config = dict(
    activation='swiglu',
    attn_scale=0.0884,
    init_std_up=0.022,
    warmup_steps=200,
)
Below are experts of layer 2 (counted from 0) of a mixture-of-experts language model. Rows are named router (the router's row for the expert), gate (a neuron's input weights, with its number), up (a neuron's input weights, with its number), down (a neuron's output weights, with its number) and show model dimensions 0-255. Each number is 500 + 50 x the weight over its row's rms, rounded and kept within 0 to 999. Numbers have three digits each.
After each expert's rows: "gets" lists some tokens that make up at least twice as much of what it gets as of all text. This comes from a sample of Wikipedia text that the model never trained on. Tokens count by the router's weight.

# expert 2
router:487585478528441563517425557452510555529476522539520493462515519531492482480504540533445547498555576540445519470354513495427567547527452547493564486476435442505580449509482602351473539578484481496459375481537480468470519442511429488469486539433500470618515482452555392542447593510440492582462571448455498502412599453530498485528543543510554513503577524606455576447551397459495440459505475510454456517492498511375469519441434465502519549553532429453447526512540574400562612493485523464495515520527489465516442499451489509518493455507484513462455414531435476581473459525450461473459474571495460485520556541530478524511503510546548496546432489461470476580519521438566442463540538600446479401463454510588541521432390391511564559469396543559518451445398479470515447551494496
gate2:528572479502494509549366454488491393428603466483492501497479535474560519555537560543504477444390442525462577472522493502554493403527438468496488485514412451516536642590582671396506421545543406509437537537528487500575632562437398522528457409583525545445436566491567515507453493497492527555508471487545549473497492523517495554531561522523538495449521445462542533488518554582484409538571501474539479502457450491488559474408560517518516582444454585500566527473500449554497492501503452576497490441653439488492500528514498480500482538500482507484571518521484446486505447544522506485400560514485470505499508462477546541516523579498496517461471575512448534379546482406475592504431473478425558572479510470445529463465548528463435591537521543470570505483442515451527605422524540
up2:510515539453558491494524499382496569507531492437498500497499493553450551541469513507600507581601481471430515378484522493446329478369436571442536475485526416491509506507573476408439395532498576561516485516500455499547488536496535540500528587502419458437460644494480572538432472474478544535538538494405523509562428503522446480380460470554464547501470536537507475499487501562519523510445522466536560479517381489504533363481556403506419483477477458587377492472495509561500405561471493518527442414560507470442492459543512497578547569478534558490442458551522475441474473541557514526407531417568501550467502474538464464414499472572525451494442563533461607571575476522484485565486483508473527549589534479433481512494476538519581513461462515520426453486477573430513550494466453
down2:552504519510452593402481507469511515437506484469491464505474576440500485486595420545517458444493470439465472474524461494486587463475461417509588466442472472523471547532497426465529564572522533485570544530603477517487457492408410426544479422486527516447493514543421523491385419456602520542451487477513547435519459498475516464558479444555453572516420592473564474513525610615480522542436450567448512508499512617469536431526569442539518497479443457472518445550544545691431485476474527442496539462548417480521501469542557519568596485546485479471554514527478574576522453428619546506504566528522532499503519443478517511461480500470552628522511504513579504400508595547454514501406516445527460488518518531540500470580538557507428446516600458520483537466532542411533491568390505
gate3:472491480432525511453545496501431528486442437505551554478634492447459544515460521475546513459529588410566576487485496553547492468385486443570481436563613479422417509477506570465610487458430573560461458537448449480430524513634450535467475546564532514505574447496430519415468475468454537534586538401481445482574576525579508418454460547449531481522473533494466511551433496506465561484488579480508403515586475560632579443483416490558555583504557506484492426515524499458477509545571554544509482477470590522451494489482537472562472480556467502478480441551571519550546503522491518547511377507493481579460566485552512493530627526533520447488497546511452487507604513488496436545554534521453540447510469577484518468507450543607607525498468563547535528415407439437488524493544560
up3:534534493461550485528412560521514569479412484534546481482437491587496482475446547531590526495465437510441475506514512496474537527486452468488545480499550504502560496456566491527462492533446547483465470475432430570523569462482565418523469506442487575480476505437522541433511495667488514535506466404539565503426527584502499459546511622488411419636473543482492471507488505393476571491449512480530484578532495525461473540550505394576476490500504477630519448539538449541484527552477555476546406489571514552605571471490469542436425543576485484487542534567550561619560490525386486510600427527562515493517493448575466561491572423484585520511335504505475453502523515569494491506447588594506393426528489591418499443489511516452480498516552461556510499590558528476527439505494478
down3:565542564480476544562490383358496460565475499505508493532457414462411574474531483450490588567505419562541503396606442551536493477441505473481484501591447457500481558489484466553430532570468571484473449514550408495571492562515494433559443503606486461487481582475538373521550525502518516512514539511420449554511489436533520509592580534467475431532562475538491575483514481494527485479533540405462440490559424470384480560375537473478542458566529546467525589554482512560504423416489470490473486561489480495467483583582441513538477534478532568532557550564540464461541426411439507454593498541482462443455531510513491519516484514615443508507510405496498490442461569534521433505489566494545441534490577538514551420448482489424555444516456465496517419499412449500543518473439624
gate4:508495568495555523555442493474420468518517502562617564554456479527465494432500547497510540497587493450572483498518541430572518531523527412551614473417482425580534488481451521550511532539597558516525482462529345571516515442413498520490460414519488449484506575484474503429375478526499517520568413557537558601496591498424528475612405461473444513456558478463544550537459487424511445425476534566396483470537565456495464484463519545547439476489457526506486478492522497467511476465535514535554524524512506461537530419435616399480501525425517442349634506473490440620571440480521464492397481501507472449488475477590513375472442479482504584549404535500527557438555543540499501548532515461514535458461545451505501429478519539474445526455499519544573496594510504508506506489471496
up4:491466604501480528528507506522549556478551431394521482554500447503529498489549477501427521432452530542461535501438524451466536470544510416579467474554515478548531511508517504536497488518493574549474493533545603590510618467526480474541518537473592529522560459582520475502373467533454432512607450488453492630465536533552524537509528479486498475469551575495515509491533569529529438478483564422562595464428531519581393505408472494556445470476608494511431446480560482503502423632608472485574409464496391558477435580461490497498528564501428495555422490405458464431493504513579576527481498564547442558510547545479522406518548481525512474506490421541432540417411486514477474510501464459473533446410505454541473537491405492538545526498411487448542448503472338457565535479548453
down4:534560608475498487474450491421594426497631453538450436432495495519614460462517520535602439541519501530569504499434506507430462455513569534397450543494527594460464527496437479427506614492442408456418512504486458484596503494481462484442473520466449459600472499561451434472540571388507514508519488564505431477528439428506627478566479457510501477466498530538553625469551521572497508545561497483520407486464483575451544542504561523439517551572584423499521557441461429467539420466438527525413423504518466521474454589550485409490537486503557432494468505471493490453520527535504562506439526517522491454500522461404477523450516503494468484490487438447476478547477447454468485438544467497517472488543419561480425431500483514480584600444491522458472522382410459342454506525518557
gets: "al", "i", "s", "a", "in", "h"

# expert 6
router:523470493533522449441457557488486485531533467496452488480461522466498360545483527513544504471576448462523514510510526536497495409537623526461496428454557515512491505555533462485484491480423514559517492374473501449490499473482453439489409486438559456504481548532630480534438513529593536492535501518444468502545496554478524498549473570513504486482487516509504465570517434528516471503526469497593502459466499477524494496648529547554453416519518585563614520567467506467393553427490415496455532542413439588418499561456507460573462465432507560537515540519460480472604507547518533511455405545587584486585436554499459453507443459495544551369560580540501616491507498459611565401506448538542434493521443487474494496578577460555442600459471411381446550542522499478455552503392552
gate13:501499524523533485586458529439535470421539432544486515492417429556460449546469456441562468484458488505392494489502531583468504544576506596453508533450523540461458495565474555474581521544466551519573476355500554437461514555503504458434562518471532348562507586507529523445539539479615476490468514400557489521514495532441416472457535528443556579513509524498415370473589473375461525463469488484444482504540497474378484471544502470450568586476536551430473576507485458477518496550434519409571495517501477496553415516507448486476520469512323514463471472518435491540536568482426537467493407432489499533483471478507467484519480473502567474465506475439476543499433470442563522507563576564413549560513559440518480474471588557431517660485434496461570487487521521573498492438476480
up13:574454428488544476500553524434515494647501551601476585516480488524515489494534458562439477500442451508528410494532491455495463507524419511473502477579514595510542590440449470445507472487500584583519617481469498455535454480481450561504462432569528486380375511513483583518471514416526499493506459557453542519533503549496454603524611549484519487566616478479553455442440528574435451453538412549512538477508504614577533545508511495609507574489497578483551443440525523478421427495473496577550447540477468556481504446517547484495459391543541560466492600512508440514467522436521577476480524527498559530481458558422506414503437487448566498591491517475530483468552457530563418526493551552527498517531445631491482457483415535525461541481564456540497436463511360423541568458502488
down13:465438535496544555500483476381501567484530410476435466525506509484402447511463489464501470460482547428514433507511519521511525522511493493430481555539445424614428542594437579511535581494578533495504473572552533417524514561536585514605524492507584522580493490558529524531433516466502562489460417570520491473542475414589400479511467510475500510420362597509396460429444485453496541531467565509394511531573473470362576524506523491527517513518595451498371485489495427522573487552435562504510463472506490482540452570504534508476542512574397503497433533516449590500541508510447443500456467421471524499429512488568508503549570486563481500480498367506504552512423435487430587525529521582531509532408586522527408443521467510352509518524486518496469500468457451520486496536440490
gate14:482440344433474438453587479457555568484441468449482438474588502516532469493514500436546517478515476554519612467507507518504429417555643533508542527474442514588478452575483569445534454493355499479526564430502544448568525481567491445436456459518445442491498553506518585503513511415570509417518489491508508515490495485500449515463556535492482547495577568458565496472579457421618433563574435515486466425528517541501536524526461446361486418434562602485492510500552499469454530489462451548445583456401489532560450509467468324531412482550474493523524470513538500530486463505609510464577521460490426484531419478545495528489540517484476556476476526380505494482616537494579519488521466549465528524530489496441511452472496505430506544474602513466528528589512397485517464535514497
up14:541525505474474610509552580497566607501459505431531473526543573432473439487423439579502504459431469477454464557493482425457430511435448543477506433599543437541435570555533427507456540514571495522548532496426558481522437509492550447450592507529568495444492528573522515526559476465456404463566543533510547466477493429413405528502505427499502515552480545445486488449493548684493464554537509427503508504448521506535590486485438431565502474531489510438549466542467491529543498451490537460451475477503525541498559556517545576503598566508454574438531558558488543382504581481458421614410506419487491531510531532543458574565431587496510438509509516538459516449434489495417429476491484385510488564448601499490476420556540496506597490529471500528568440447537606605523479513480532
down14:555421508467500496447451476434531485419464443500455467541461463474484593446452509432473392602483457485526480456541523537476466533531491516635461536483477538590595512456446496507495506492538527512473510532533525524563476432583472431463493511538554586497482496435466536455519489494484483412451433502514539692494430556603595419577519500490481410606522474559569510478454504356582422501524470421525494515557567525479547483434524456554540495497382574518474549420518472489535457543477516592479520568483524488605574501544476491485485574640584515506451460507487417553490449533479533535490561505474436537437432497539527543466547535481542432485489454387576500472533520491546547534438567552455530474476532452517472557431472511514488541524562461543470469551518473441541459486637468
gate15:544522394558477497489583533538486495520416548541473469424478483424454503448529553605501434495439481507530604525506526486543504498558496454490471557516510549501472549524496604542587455521436519528452470543517475508504494429518476448537495508520465584488483429510496507468458595473486554524477519561416636534496512464447547434484536498496483511431570557520538481537545487612488574472561514427514486432563466451597434497449473587652509451430400373534391468455486491469561515527615567540503475485469472382611477508502418517420497492528525435469394503439519477506506524550537570503550490537510467489398577613544565494512415453359519433528477514488563516485438510551495598506524532507442505574522551560538514486498522493536485484500469472473452412480463516464393464469449546
up15:543458435585437474562511473562399525420486553562526433522487474495490483586437530505492566441536558489521585487523508468484549510518533509536485589415544523581508456549428506569506405560463579490522514477539585483506471477419475552572481538464584550452395445488543514591564547443514544503445474447575539563426479552511492461513538507540470570380542494449550511481418553544537527489442460450525536560481544441595511572575440460510517437470433439529505550456551504486540433594569559491553513463592511446524488609393463530498494526472526522561467476461575547544467425423497582541452465540549565440509541462499575515516492521464452506536478393407586504515441480406471427568541481515473434501495435522460448591577469508403445511440473619540432467493502501485472453439523527
down15:501402508608423513508504560440376573439497560500592440501461483486529508547556463487559566352508442505504507420448518595546553416426571560442495541445464521498497474448560489490470475547442465462450567391608601574511459409492447541543488502463470414491508524521475543536571571521472524499499355485543527493493550522440377483448403506572439552547497559432561526542475496497498504498457480470552393539446468492537514526513533517390453503539466492540592523505613484495505475530522564495619464504485468459534502545404491476484592510454481469470475496470569539467479582477499463518462513538500539446507548467521447442549479504512421495535477514435494419479492511426483402580546422492528438492412563574394523466541501497464438477544462516536455559446544505404527486509515475
gets: ".", ".\n\n", "\n", " (", " |\n", "-"

# expert 4
router:507517521446527464495534467430410475546472503488431615518506438529465543505516471602428514542564552468564478512480540523518474567367483478519464571452520495496503596478482500562500584478494566445501478527507498538511548424472563591573455496428441448517531470528435469369511506485446536462445298535547480503581525554463418496560513510536483580508497458508498586442435628581509491557425462487443500469449426558534448555520537446467527464499504443477482486440553529541500428516493477603530552471473450463492474548577543529460563518518513495484534539396553511540514576441489521473510499469522437457475502353507467525498503544480444510507559475509490520503456530613458460584484512449502533505450489447479495461532566459507626456592512462528490450558616532439595383576438558
gate6:544466577457578471529463553415569527487512475495471529478493469461460506564487478463467619541458393525481569480530537376519606488451499520478530473465528489472487520544556526527452517559416519519442475561552560595503591500470479488484553541504445427552436462454574495511488519578480480512566492426580486502603519492564502483545481533487445515419438446464559499558516494471477430433532549545573465479412526602443476534486521535499410435503526555529475467497517506456490503541452508453547544466571507454418614464486403496569584495627520506460563469563532455522411466442478441574489453445513519492445449440452469518506499495552627420573480503485556509501542497526490444462412503509363457448377521608483377502574590477556439536526563550499502404477466531513534558477459472
up6:488474458541467520567533475516479530533569494499561444609455503578453510415448495537549531398442456431490501484498436485508546529614459475507492537503567490459509537474547527501477547474511441512525585410497454477520522413603413497483545523498536548426493542568468425424555509423429535505484458382479549503535487539481510467478479504504537495521455533434476479512547508490578451502539557502482505518533533461541501524560450526472576480500505488522522625574506517530566461495455540567489569552586503495489576371366532610526387533553512470491555474512438560525511587517449581456552503548514473619536443625415505518453463480496450462510509460585451524468523435529442484569613465573485539579475505522507464508632466490435536415539438479541502583414532466598536439583424508
down6:465486480616527601550527542403485509484506542560528417563374452466483511486483493516512493461462582469436476485478532483453514523430461567373641530464498451504548457479514438580473461478509483581434553469463366489546606512435427522523415468485578521466542483502533477416579529406410501574548474412523455461456469596461534485446474442495467423549530517441456444469505542507576494478477551491526526491498536490487481524491505565496469462450625534459539487517511376541555483358496458518494546433445491490485455452507430520573516468510474487483462492367543511572514468548533500434491508571551553529452472457557493528468497477497515508506467364485534540464562467532508477527480542477521539511542484522631638555450509506545514598454527540511474501487556484466557451465609571
gate7:467544447446524528471463473481488548506605516442454502498447455526545526485504473611475499358541482515495482521401442596511501450503554537418472559517514440585509565539416535473483546498488425513517570566376467630478556472440477507479586505550514468477474510474488506475476501467549517586539527469464492502430450458572442525520560534446466460416522425517533498503428543502504451498518542394504498492470468473484528364444488560450505498490441494595480544482418487543513511472625517501501530560431473551524485528504459520484537507544483546526471473570550496496540580503492573462566395653412459518555528479521433395427468591472468599575544500522503587460474471502484465423565338525549423493487485433406506512444490505478460513491449543552470484491483462520626540563496581
up7:448599423521473575426561522540493521467538532513539448553541520524518472492462437527483460428504524583528403463484406404536499493435467496493564453589537515535556526484517466534505500504485499501520471524434485594500567512414443542488602520433498512360539509515453441478593455536447441598507445429464435488539490513572552557529387528504498492487493471528424422495545432496565542526568541468454493483387515593466517466527641500518565457434541568569427548463532548498430512473509528467469470443393443485525525424515543449415476431455454437443577571536554444615470581474467472521527506440594507536394483502519392481587529534466554536562514492577519493454492469493533517485624482535481499522520487572553446539388495461497446441518554423497486481488444491571521516526540521
down7:610540578474567525575455493463478494501468504466467529514370435611511582472532485563474497488498489478546484531441588539484478516533451484558488542500437490539469565496471562489398496509475416482464547505537540510454449490572507480578531541506421433509474614483447571472459517497463466456512456463535547565473449454481381442446534469443511488455507519490520610563505568443399475389500387510446453475472444481554473437520531533459515492575409461498570499610521408547488524414523591491492474578579470478582524485503514586564573473488587524478509553489411474457530499435466402504596492514557416543518523488527496445383480479439479516479568491511466488518590541541501473448507455525498496370454486504457578455561468435498467541452571511520462470481526478527657566435492443
gate8:565541526607517501507494553520489499525478438472458482334409498434489443506480440455560447395444446560542544461422473452626566481548572497427557493394515502504531492457473541508534404447453518463547502455573459469511500443582530468489489478540469503469542471520520478527463445495477540486539478589516573543523446562514513426549446495497481512392427458565505528569449538489540497592483399519468553524523460545504446467425468454469468485425491513506581574440487502552548571580553504523567460608519450343523409537468477460582460514553462535554456463394470578532484555558596508512548460494548462496412548516509495471485585547508474456343468572480476474531447539477524505502490555518456470435528536454509534615561458566453470542544518458495489485493604487564463455533539476
up8:559436629531506518482534478518541518557556530556489440494497538443491490496578558498526530498540450560514576507574469529472532465390470436461575478510441470551426532449431553488520499554467435469461543454482539452554536544533492568496547444414512527474578386508513532512387503447397471625479525404542540432559426457513566514519476498616552474478464476523484523536540464496409585539504466517454474489585524543581442467572562547500492538513479518524425391466406464577529512494589565437508536478487534408459491557498550519510446520519571481460448494386494435472504489573548422457449465504513515559567503506492600465492500502456526489611464472543412493503591556570446594450518417471386521471515470469496561543397454537482580465547570480535513429421567492541483503512442457
down8:516546540556469489549475499540429534509527429480462581448388496423415499499516469401512479340436417502538406513449483484586586483557488511440528496461363539511575465511540559439534543566454561486532426505575483475483492461553579543585531498546499595472617595421526495586472555439426463503486480557573532447576497529479477521549477560528462494472497529500582496562479468534443616566459482480475537461559412531515539517470438502427482492495464507491541535506543515504578484561547448496554418558466433490514477465467551511613459466522458524516499431434522508632523495523574533569500478559534467531524465569471526543569495594488468454429482549335451562486530538487593494510579493485523498423536528453546493483552486485528484453510423432497499462472528562530437418532498532
gets: " the", ",", " of", " and", " in", " to"

# expert 1
router:441513528469424477441494391518537487473525453541502548495513487514446507529421519440513520542459434514643445584509516508467474535434458469518478487475537556476500537517447471527451478473488514540667464528413478509597544464466511473403473450533465576496412561495571458494571538553488436435424552601536544550546497484474614478454499418528516383496402436526492438500508563544511509527488464463599463517549558509543479481492496517613482498494402499503392524449568531481530538466442616431529504518551576575473560458605464470438592532520427408555493532510554496495506542501458496553502575408445535483472614559512542506458466443477517374462533483526461480495496527520483506518486468492468663534604529487493545462455404526537522489493448421537574449498508534459560468498483469
gate13:481433460566443439555488510524550586478462495464520525496542520484497554472544478539520491466535534528477514515535526476506563544390517543583521489428519393448522596592508463464561537497524551475581502535513576530550441533577462547509495554480442517497567528481491446622476423488443570462395502574520413469531573498480515543565495542542465452466468520541552422475545524481430555427501523526544484463545566528449471478570529510529500586414593417558437538616439457525429449445457526493534491520438567543541491522520456514545578531473487490539564515424535461513508422547569445504536433458569451485484556507492468490459437456508557532592525557448579404587564557499550465466438597524545510549446466513524486492535560347487531455495529482522534400525436448340438516429413437
up13:520441395505549482432527516524546531486539415493518480477579447529540509497578536522580508555395489554605501509456510570427549505441463506519412503450511448451483510506536445396605560460515498468579442547518497424546441473482525503465523562528505540465547437535449440555421430432573563479423535544509461470526532500493511507515487504496501543527437486545438428531571515438537520403456460437599541528537435469495429440394565459446496650489461539512469543468495453494470495567431574424471646471520544404454505481474551525444526520539539459550460525469430541609452537453601562412475488457514493460456444552510544493517496498589464498541583527475447529515517545528515474384380531533551499498534511537485514573562537504461579465480487585619516545533471470411430511435490507
down13:538439554431552424439472463527414467491547549564464501458427519490512497434485436506587473460452469475553438461501525400451498478530469377513489530474500558464504474505488413445422510556512454536452436444498511480446488613479472548483515618437431560561514556433487523578525490435416394469556486489496481510551456463453457473538548473499427445449504498495474573510506527438474561486560511590558492572520559586461476385484498512589486491518516545436507472440571431445563462499675528487475495463479491546524525492536470562528587467518456576502536530424591470589427509445493542445450652552556529556523459510502502468497505496487497519516531465445484519512556480440600464502578500619440567551513433409474527526517425465477490448550512560476586558492410397455507501573480533
gate14:433508381543439407504541524494568517506494511501548534490507515438535401446440552551516484591457434511434610483453511532534479485483435449606550504476460490550448494455555587481407502486430593490537500545535422488465582438549536539457451544564507524489525487537385507573527444418487514552497559461502369528497551444490468595561478512491456494441514517469521492600505486464495448376471542508525488482514439595501507511518451484384532544505466491508531518526549554518512547566514465514595412521535539517545427516480374529489551521556477416430534487502609513478453504430392511480465457552530446506369426582484556491499458508488495439445509557466482481535484607513521631529486539409497573577601501458490501618482526476501554529496461450523527467482574485483532485505401518
up14:443469508540598391581503490489473481513450503415442561621462480543488499510558511519611522441587551405564428573541584590550520564477476515498550568564470591492412527535480532556538605399508510530557442412491505504440527486490551484521482474410494497457531444498447408519479518563476523525458515492498509475559494595558461594471488375465552531609472415557509503519619530535363563553555501525505505578455568481447460486472429554479471503467436495518426484511439481529538492554479474458510581488494497485439483485450527463536487606486473572586572462485451440400428482440568519479557454479476520519475468543475486523569485492495423569496493415462514527551533489534533501486535447478543537462401488499492498625489461539539542550516502423496513541486571522492559558427419426
down14:589467515417498485563535533471529474531535576491495523443445459547588544508451489418512511525438590490493497409477541497448641544526503466548492487428508466514425487531577486385522543450503562583557462465528553425482664444486482473522506521462494625434528602573482471444515455504470543542519602492500503508552500515509521408568495538491488562438500493519552433508459462528481421493403468537477450486497536543414411560557538442474505522411566564549512453509513441557539468533537519571466449516518458503511495505488477583513409480466490479447482431524460421452431509450555597484584437458466553513514495556476482452480467435458444465521434579492570527499549470492557505456574590435434497467460496430466431591517490559582457602372477583512457505434527553467491475507435597
gate15:479524553517528549501531423491423578580636476553481444549487482575441471570606501538505492442529524400506485490433492374493564523529497496611526489492376516472477401481531421481550562450562423479470509524563427500502460484431591550494534536481473533524678479536539526485481515494640463564541546589433535440601597449492513434554480436558450522569502544549429529554450574550531511521525480536506450498471527473556482523483495558539511532529479457522477461570470504411401488524522522520571484548519493496437466425520487536461464435501565489525466559554507509511501441516517538452527492377447426456483566579560516531523463504518495394484473506532587529404457574506512468532578522451451518477525478490501550566454593503469488499493486462517483558382435602491504452459487574
up15:466508598475434411623465480504507568603502528442513467587462458538526548420574589430503557486488463398476524538430561466525483459452445521467497434474495446564561377427424473519478497532503540490508551426640480421465463500426522395386517522485474560581512435528480610489557559433568485428557543526507528490499532483541518498512545533455495480543442497460552500523427551440433507538460537445539477555595503458469496550576475533502469418603543464435505503468511497466531527584489434487539490551499462571439434468486525510539366405521414405452483444492518532542606439472423456422532455522445458448534463493453505447471440454535447498559480477497537521536464495537477475421475444442537511520563550503468574476579503538537542494446511472491502631543455474475476460571471538
down15:569596510541499589498606616497412496513548503548545443578586443518500498486482477509553480432493552514509507485534574456487527467483474506500501493476452582523549467523524453511432574497478530550515502528506505549465528459563443455455450515529516467476536497456510533464511512566486517556551547430538487555483575570515552562420449545468503433448436482476476528496523434501519474400436445571440418539435514504458522411555515465467570534514539401581530401583504437469538484515550546593502491581599490506534506514442488528517420485560463505507508511545538478544526431490449525486475532423549469550542530477601522418407539500528570382418557461519535380530517542570521373462400553532520554586508436495451520457379573541504532554526422513558519458448516392612545438380491496
gets: " ", " |", ":", "|", ";", "-"

# expert 5
router:560493491510563522567513436558600458515482464418597480509460429412412574474496466523499450480442533456384449527551490427401484464539498503520414362516515424497427560340470512564539544570536517501455510585580523426504417608642541466568590503490492583446490488497467532485469473477420528416533527487454492448408505486562431570470499471497461508518535544515544402448478418470461542577424554475538500448539544512466487550584551479443604479508470444504579504485471427525462432464505414558478439460475502540448510499511510490466458554520488488517521461470487501530464497442525504492513456534480542541463490527422517536532512597496476516472447581483509490422504451531444561518485569487568450495577524509472429476399514528506406489521524589546569526490515459513376517447605507
gate15:559570613549491526573556485487427489568540524562451589479517475512535589493465517597512549518537528468495491482364498505465539490491529488441473458472500492533467588494487471529565462457449568492568451518494493462484548497507468461543543499523450434481438598469575518423503528456499507495537436534416523445582541496409550481479507477514509518607570428508593400526467417516496560491509452494546458491490539485424458507568496541528420405431455473531517533392469474587529498504550428546466419419528497518546542470512454517470584567510491447421563612500446570450569505477457511567459404575533514481490511663473480475474492575422527514509560404567552475440512428407475498511561539451500582480589499467408490541491433552535547579533483549525588399526476574474538530538441485
up15:524535516476526463526553545531583506535519491474537503515546500562476512551455449411479549496456411499522369558521491430541500481496570502506458544454562435593501546542452442494493549505494459552523426469514355463491460538508543567469522509521451548393477532443417482387498451470611398489490492461481461566442481384451571509364551614499571560430465478560436481512574406481523522428532473505502492466575524424467468476463499479519441433461514415478521526468552420587419397564491513511473518493439486503521551462481510525493603531492519480482546553442504523467508449462520439501445438487373454524524520489531533450602461545463591498476497475411522549497462504430539543568491488442467454423460479552491517600499409603447453488605469423531541525491525558546463493496574572
down15:411477464489496469488526443492542649566462541473482523588418463484455474605515545559469564470520503509530438483513530506552476470534381441457464426483523456401477449455440532515455531486530461513447424618481535526490496443448425504359581538524596462516522588482513526526526538499499586501540568596454548425496492548413493512580491515495508475579466483414463500558540488503522519480400497508440558594539474496473577457579549466465472492515529491526332500479489477428543569557384520425521483539525543442458564423535458481560520508482517501422496533573453487431422481442512562478477532504364472523506465398564476561557515550538565501543544441512513603407461481551518507486465522520516491472472568472547498539559499521424551452493484492463407513559457579495487479478545594
gate16:453495507483547507281499432526512493463503481635461411461478562488458532500493487474575522481440524480409460456563444533474514498480473454545411521545519469474527587459395484528463459516590528542432544526568547512527501489513548523548566429531550548539492554470504462433520472495527479500458437418464551418500494612485478470433531528533514443445518497514495442430460484453517621606495464434560512614589504488488605458504498406478486487444508426443466475472543417485483531443401528470400493547504459479518472519450533499448488502542522440482566560458481484560563456531498564472555559499468501493470478613479417502464508541495542503581479371509515433488538523464589403590469538483513534445442562500519516422469599618557505452427500558552548458502480501439501549524543567
up16:443515506502551502545527414518487480435474536523466467475441423526533528508422472597502457523484508413477492563539502553461502478478477428547568446470536539410500541432499440569443561587473474347449542488525441479525591532454467474519579470656414486422443489429495510457379527542479518446443410491505508397503430540505503450457511454615467506525505507548516504529566490514495607444484495495492546515482588590482521488518552468547538476495571427532536461397496501527451426528454503586517471475449442412507486495549455489528549583510457535501473446425524528447404520525476409399432494515560525495529558505470531553514372458396541423481485494538483608407569507515501608525555520519430554489518462525596496551468508526469547545548587497474458573466479521456513499466442588
down16:329564513446460567474477411510488448406534515501540461490442487536492360491446469481565472484541442478550430483668496481456513437557499480508460424394498489448566576466548475514447463570490467504529482472531498549495520504462436577481539538576551404434491606531547585385478545458532520532480501467521506508478470504459501495501522502555485563384413506535531490594593559543589535518438431411476508492482482500508593519515528427437434468528439490524607457433569514525483458588521527533545537489431496529505518581498494484480507527512486516477510565516494464414556488557574497468382470437583531485482564527521581554506493534484501489491476466579492522520569549465437494541472561530563462429475481526513541534494499527512547445433453497450343452403474564443478543494578563
gate17:474552472505554405500496539457648481480418408565497427488439470512505495558556555514482460532456504487481456551506551498492508513475608454438640485565557450476481501418510505515466501501525508443454477500455500548549475501523513493614561464510395554537512498429465469428451442417465529431446481467455492562436611523433497479464520517541539553531526517450515472378507389453574469475581600547491532431473509547543559467405518531382511534492490434454582377501472471507587441506598452539532475495595451449479560508524476426502514484579592493478528444525513492420542551495461554563495594583483480499475527449568443571602439455433468523478553455375483529491469536540535530508493582528517503524539488467487528407521473543536474464590534522551487511500477429546416494556482434
up17:552425513576427453502472555542454522488480521510513491487533491387463485519529522474454581422506473563481605578594463498516482475530476483505546490464602465462549576465480484443482512516484403548563500575474500467426474552460533501478508475477388455494494568525548485416434481455453572511466541439490568459507528504420505495475470460468473464508461436510475405468525573496437623527503542524483419498403527546573433520496490475419540562462508459474569518497510477536446525559600448480487477480504484511429391463469464449526545519473392473548558525427420450497498529491446507517566496519473400545558588548674479526476483473526464571427520357547478456399492496517509440445542547396591498502518523490405441449569535542559413548474498492538455507577500440484467521476462350
down17:615434516456496541538446580518480564508465481549497529579435631549543439552374584474413523539536436488374513491576549487478421573508493558492493586523442527463594548444522535469499590517489504578505412534531533516525528592446610511430540505525542491468472568478510506505571516589439478454520475504557461486514533487519479548591472553451506491420521504515602481530510554545548506527446512516509425520452509596539611501460419412490465490516527548456386445511523428537513520613530523453515457533534490457505572492482453423482467457558525528487351511423481512517556416532478495550447589507481537452520447514439546526503526505503444513493485453535523533534503456553512516543420455518458533437526400446470560504490498501515493431460478467515588513578478542411483494442424657
gets: "0", "1", "2", "3", "6", "4"